Weights of a small mixture-of-experts language model, trained from scratch on English Wikipedia: 128 experts in each of 11 layers, 667M tokens.
Below are experts of layer 5 (counted from 0) of a mixture-of-experts language model. Rows are named router (the router's row for the expert), up (a neuron's input weights, with its number) and show model dimensions 0-127. Each number is 500 + 25 x the weight over its row's rms, rounded and kept within 0 to 999. Numbers have three digits each.
Before each expert's rows: "mostly gets" lists some tokens that are sent to it at least half of the time. This comes from a sample of Wikipedia text that the model never trained on.

# expert 12
mostly gets: " \"", " “", " '", " www", " ‘"
router:515503512505505450490509512471458470472509478513541508534449523470488491488489465523464507502504533457540454509496514464517494507544513489539477482488456456476497543513499503532502490556517473504518491507508504469518529514488519512462558499468505522546487464525476536491479502518495512478517518484491507540502539540481487522540473505476531472489465507473496506472532485504478536498470
up0:471495464468475522493510511495519516490513560491515458510499520523519488501512521499473513475542506513509474532511512518548452495527528499481511494515482522482505534537451501477479498481478488462498471517511564487494454471540510494472503491479502553499447463463534498491493528441478532501488541511478508517486513503530509473437506536514531487516526467505510478506479489455507500508523

# expert 75
mostly gets: " water", " rock", " fire", " health", " car", " heart"
router:483488496481494479503496529468472536490454509506479503499524448489449482552540543518520443530499524492478562479497457494503494491456510501505514524504518486496488467500497486516510484468508483515471494511486506518449481468496486477546514469500529492512509499527518522528511483501495481530523510539486533520507470485502495477538468536462506558466527473530521511544512512506544510455474
up0:508514456518468509504501516461471489478501530527489502526465522455461508542523533512537558532474503505528537480509502499514491507465536454481466494488479494512470487486524517470483519495546479532548519499510477508533504512494514495468496515529496473449463492484522494467501510559481495525512469483475536499498502490539506509537460536494525533457484491501554490480493486481487451497502

# expert 17
mostly gets: " name", " family", " Genus", " father", " company", " names"
router:492507488539497490507477531484515502457494504500516502459539508580506528520468493450550496514471495503461518462455501493491517496504497521487498463496499522508472522488486517526520525461510521474502539443514487534493520520508535508492477457504509570488495510489459526522466464502537503510521471496532520484496486476519506489491538469465519475462520496518524495509475459521467518471533
up0:456480518492512499492522539465538527498504523509492508536482549499516476479541521520513505501510500542502487476517543494512490484469508502504545473522482485459457520503488531510507530486504510509486488536479453483510505542494483533491514513548508478488512489523485537479487501482556506516508508530436465489441526461483502512508475488520468521512500498457430480503467527447496477497475

# expert 62
mostly gets: " on", " group", " series", " station", " number", " band"
router:480457463476537457498496505531502540524476495526542539499500479521500475491465523494465534461492514500471537519509455535489482464474484507517541499485501477532512496441533495531530527482475513531450516481542548490504530457448470544506511470490499460519518507527475476463498512516522492534504476512514507443485522486489505485473500493508498486517481520502492519479515505509492545510497
up0:543516511535463520491502523445497467527525490505504558515499501500509487495565467491451474507540445502532482462459517514492486476530507470475520498490533471504491510501474534512507509487481487515528497499483476474520450545502491526478478559524529547516472513491548559495532483519483477487492521519494482497523494493493486493483511497509522500525531513473502511495468472489458480464476

# expert 54
mostly gets: " special", " full", " main", " real", " good", " great"
router:479495479502522488462497503475504525543450519487494511517499464508525511556512539488534499450482499466541546502507514529493524529500505483521521513547498495491504484511472474551457465515494483544484521500481520507475475476502474538532507486481479535507536458530510455515491508492522510475512456503497540480550436507489498494530481480501508493524504454523515471520514513524471526461482
up0:490448511499479553495510483494533524552499493527506475485522490498501488470526536496475486476535522512521508483476488529498502510566506461461500505476498475542480490455518463511508517520498498492490468526482471508497516459536463437464520489519505517504508495465469491499480510494527477528486516474475481525481522502511487493486492527496517479479514466555552455484511498573470493518533

# expert 107
mostly gets: " moved", " returned", " return", " get", " gave", " move"
router:485525475489456469506506484530510473506491528443485482550513511502502517478513516489517492489504476470507540517521498553516540518510519540504493474487498545505509504519501513492482474532469474519486472445464504525471498450491467533518484490535489497473455487447523527525528525467515509519538469532475511472495512525504502538486499482551494462507509510507568495470487491511497551483501
up0:483539503505523527537464523493521520535497504524467517473486503468483521541485498537504501461477475520465498535492507523493480540540485488474469480508521440483511511542488485515527451477505500469501494477528517450528495501500489521485538520465487522533536554485491495484493456518497494507445492513556499505518528482542490511534513451483469503536485483495516500471517527509507505446491

# expert 58
mostly gets: " all", " any", " due", " last", " what", " just"
router:518492480524486495504508522492511500521466491536473495492502475495525472508460465493532488510532460485506493510543477495535487552527460491519493473495497541499474507544514513522502489521466496556495548506514536469510511507478518545495484508466521503531509432520518508498473538520531477467513467482448532451523512523478506491487458450535492519469478480477480495475539485512542495478504
up0:536467488487471496542518476508512477484518483457462493505512534509522468535503525488501495546517494489517519485498494554504500517533514482443479517521519473515532474513491529532494489510514493468492504463460484517500478490473530504490502505520470464478457519475523509488495491535484488460481530498500495502488580501517508483452503525484524538498557511514495568473497521494491441534472

# expert 73
mostly gets: "b", "v", "h", "l", "kov", "st"
router:486537491477512509549514450480531444510488482534509469458461509521520498528438500501487488501470511552520473443520502502530521528504513488478546507495489510525484505527508487544504483530510522501508476503501512471466474523442555524533477490524483510461507490531474504483536470500494508510499470497500546535494484476507513481512484504504487516495494504481479520444463526517507494557523
up0:504510488500505483529507558492498470500547478509488520529509530475499451491492522502551529506519483518439482516489528541525485509494546457462506471502521463483447521450476497503531498512499560529444500482510463466498533486517464503487496491469497491530552473499489540514480496522511460491538520488508474517514499527494492498505489460477474523529476485531498499479493550509506487488488

# expert 126
mostly gets: " work", " research", " success", " bond", " works", " role"
router:519501505481521486488516520486466503467526530484527506491493505478522483548517517506509484467544480506462512522468476516523482474562524513489522488532491526505453513499506437515494484504486518483510454477528493497483505500520535538496493482527530490480468526510478476490554545474554516444466514510491515453522475455526506529476518532504490504505483465502507506460496516505459534452515
up0:522496528531504541501555467526496484499474504468511486495508484514461477489481509514492508515537516520515481496496546524501497502478509518503506508495490467480480513492506523473516480522484492525558510490446481488495528539480506477520481490472507502456499456538454502496473481534483530532441451438534469529519491512522450501502501539492476498492552510500480527546492513460452502527513

# expert 109
mostly gets: " year", " day", " month", " week", " hour", " event"
router:494518504476495488535547512485516520521492508517493469487486510515479496506529491485514553502480501519436544505506460543559504531511486494500490492500531552505506521468450495492523490463485450503476523483508517523449485482474542495539503455514513511457523521457511501524499495508539543502494501475503462459526496474513495516523524475480485476485478482525532503523458484461529541527495
up0:511515497476530535470504449535525523494452481524449526494530505514484486487500495571524501543567460508521504485491533495488514488502496479495478539491482506543483483458499507527473521521458523553522476493477491520479555514482521458488486469477498515501467475495516502527522478520487506463547500509459486474489506499508525521463454497495507487482494527491491514473497524521476467535487

# expert 15
mostly gets: "',", "Res", " @"
router:546466528519448496467499459518532553543487485496458489489512503514504500505491463458439479503475495500475510482462484506480526447432494466534510473478499535493498537515502504492476481558497476509507502537469473489512521534498530492514528521535478462509500526503492523508516492522507527512536495500504497519516552525524520510525483493485527531473545514470528506491464511483508471516500
up0:513464511525527563478466456476485526507523550504517496540522487499522517435466475518492496529515502447492526553468477514520480488518470529493484485509512529474506534457459511470487524492491497499498488491498468495509463511518518438487487462506553546496517508505517506483528504495514497491501526549493544465506481497513491510514493452513493455503497451469490516523496513523486485474514

# expert 106
mostly gets: "f", "p", "k", "ps", "g", "c"
router:489535466496514481503489510468497450485528496527537491509491520502477514524472480490428490537492480496514478471509493470523498497488541459475510494467509537506471543522542441524512517543527530482472484497549485486516499485513552522507501484493485506459464502518517454484526529508500509499507506499548499532494499461485507480489482466524456518498453494490529496472469550506516489546519
up0:482468493531503488522488522535506509493539535500467484486511485474505459489512508464508510507525475516512442537454504498458483474495534470537484505527538485507537499426509490477493462499489495529512519507517512507493482501516476498508534530492540524503428537484505554504495538516482510529488530544486513549435463520484507494496497530500513519517505448510513491470494484472496480493501

# expert 86
mostly gets: " both", "ically", " Historic", "ually", " either", " instead"
router:465516519534530449482520516480452459495471520473500481501492523523524479497500492499541525478523490508544479557518501486510521522533521523481506546501452495547516522492460559478475548507522509509466509524485507481502516476500456493522497505474497492514485449522461532503532548469490485464487476501523493459482500504447494501507522454486488564496482494524493518509523501491491498503502
up0:485548485513505486476528482502503474559520527487487514527441473507481502492511480519504480483461525494472474490520461490533459466488514496499446454517489487499512533507521496491544511457465471533494548457494478511545483554509488489482491538468530468488531481509478481460513529539492475513492514555490527509482488454491518532545502486552501476509493491497510512512501490488500522504494

# expert 113
mostly gets: "′", " no", "°N", "″N", " No", " under"
router:504482474504544509516525480512518542493491460531452472474520500499472515512548499482507542452512492543490504522482549488511519527516473505495501500474491468487490512477511539477475482517465487478516464505471543531516506471493492553516542513483526467520520505517491503499468490502503543503538500428509490486489496512506464488530445478481507551498508502514531506532472488448518457466489
up0:457462506530471509526508464481521494511498522479540518525501453524519456517481473558527481513460507506542506505483470490546552503517522503538514494484522525447473442465486481508570510502528507546491519507458503513491515480513481494474489521481510481469492519479506496511517519470496477522511513515520497506513500501476475487491527485503526500474467515462479490490540485559468474477473

# expert 63
mostly gets: " tra", " res", " go", " ar", " expl", " ab"
router:524518442491542509548549541538510472471522523470485502537475513479521462558480523522469534478515509509496484470495471506517468505516501499517487465522473513467499505508525498511502471558525455477460465487526449481476505508510494521477537519489513494505489523476494468501531508475509502476501497523475527479513471475538482491499482479542496465531485466495529480521493521540498543483472
up0:511523489484520487496520524468479509534451523534490484537502468486510469502470476487477481520547525533461519534475482559504511525529512507485535543486530552491516453519514472523527491511465501528477488498486442520520503452523515536516484491509491500519505521519496471479506488487473496493517431474485472483488504530504504517441479461466494495494467510493528470500509537505540489477513

# expert 7
mostly gets: " also", " e", " often", " usually", " never", " previously"
router:537484471540544521481509521500544500511473489515475445532497457523483513496520504497495507520438529488510497515519520507466472522470527532535490519535468520518519513473509520469489505468514482529490505494444496515522505509499468503507532504472476511504525519529462451514491510463481481478494520555524497520481476509552510528460482454487514502505464540508497502527488489518436511511543
up0:476464508510489470521494510474512476499529501481478501464487500450521459495500509522519472455508527497499462510479528519478502515542474532462515508489511458455487489509495538521506497537463517485565493511473509475541513538494491523501517505479520480484509481510471444426518489527542523491483499517544491460458501472487501520521491483554477497529504504543486517502504537531498537487501

# expert 20
mostly gets: "–", "'\n", "−", "°", "^{(", " kg"
router:502513528490520513479497480477540543528486517531461521552467538461502464489530493460475495507480500496492509489490507481470491511454441461550534489524486529488506468503531515545517458478503500508486506515510486483487500516526486510539498455479511457461511541517543537485493466538491535484537491526496512530489485532493480493516460471488477485481543491499483523523463508488540529519506
up0:456476518531513434507483513500509504498546487506478515472513500530506491522471519516529499530541472506477519505551499504535495511533530517485517493560514463543495454536487505478463467541466476494505515480497506581478489473532488505479535518529502521484485452504494479527512526474479504486495487503500453494485492493472478496467520507463486496539514522477510516468506500528468447504498

# expert 45
mostly gets: " up", " away", " average", " small", " together", " total"
router:514557504483500516509524522470459487469498534504481465470476478524544497553518538495478501490479453526513496515515480482541487501486498481472485485503458484507469502542501476484513454489478493544514535540517509502465504482448477517510510502473533445523515478529516492507458506538492509487481506484466506508502476504497518512445541541508556504516516522519527468515524533509513515455520
up0:470540485483457477481458501494478459518545502501502508515463501492487500498476465476494451484504525492517469518471484495477504518532528509461513520530537532463541516508533492516501556488508507479487481503496485519485486493506469519526523508462517533527483505501537477480522519459513462502519546499492528544494497530542471481492448486512491495594494456485480495490493519487480524532499

# expert 56
mostly gets: " date", " results", " length", " result", " cost", " access"
router:508547439505473487555531528535479529479477527505492508491471492487505487530506540486487531476498497483542540506491491554503548506495529516500522499521448463502459516573498446468515467485503513533481532483507471485494526512467473510490518489499543464487477500500483511510526470448538501461519484464504501490514505485504500505486514483487492496458493499494518499487511519545530511457501
up0:451548517551513450502511490451525489497477493490510469516519507469464508522501534444477475481548506516515486497487532476479476465490478492510491537516540523494503490480488458493502543478503536508518505496520465512525502521493513510532490528511508542468500479536468482450505483520505530515483456513522582479508494528508496482529483486499508483499474455481541501505517498477506467546495

# expert 124
mostly gets: "ern", " major", " important", " modern", " central", " Eastern"
router:508477526491487507476500498488473473537546472512529472446465492520550538513491484459476528501506464553485523528487498508519474488516529510508481508541460527485500490519529509485476500509513515535513505473452493495489509484475472508513451523519531539531514488505494436476503505477490522519488507459495504447547477483489490499554504511470481518540542472545507453517502476484496480512497
up0:502498509492534483524490493464493519510502481476512516518470523452503510487483493510467500510510543503531510507527479467540528510507500514518492506460475494519463507423486500516509521450496494512495498556517509464506512487531475474424481549461503452506510497460546490495482474498520495534516494527455498482530513479539556506511483506508545481463500500517521509455515522493516481494455

# expert 60
mostly gets: " one", " two", " three", " four", " some", " many"
router:520521522498498471471480529473515531512465506532458488473476477516509539534529485476525498469490522454491541521491470457512494511515487535510482465532531489506507501466538521485517454492506512493488452492506531500505518510483494483558520478508512516484545495495520520519475527493485457515495491472511523468515491585499497520475489521466498556503500538455488494472497454502498507468544
up0:509491471540484541498543505504498520488484492454532491490468502486495496471472539554500489483544483516516466494507548514509502517499544490503551516476505509540500510469499466480479485498473533474501504508475491441506523529509507504488497526528523479465519463482448535518486532529518502487505495497468497504463518485495527524501513465500512498488486494504433543566466485437526498516481

# expert 50
mostly gets: " Institute", " Society", " Ministry", " Academy", " £", " Court"
router:499522521500524486481458506497514474459499461543501514546500469440483499508500474459517501501476472479524516526492496460497542480519458532503505545530567473466506485484496519495484524458513508489484481448498463506528523562461546459538508519517503514503494538503504537495514478487473501506507521501502479550521513482501489486500536511460507482510483500464530531486495511472512539486503
up0:529498499502463499497524500506517494509534507491493507524473520557430487493487503497464502529512512508548527481462446522548494479530509526508533485482492534509517535478473483446504506491495501473503493470493516517539527472506515467465503507461490489526458472462484489506517549528471495501522502467481485534487581490545531505513499488487506466502506510512503518468478506559478508525495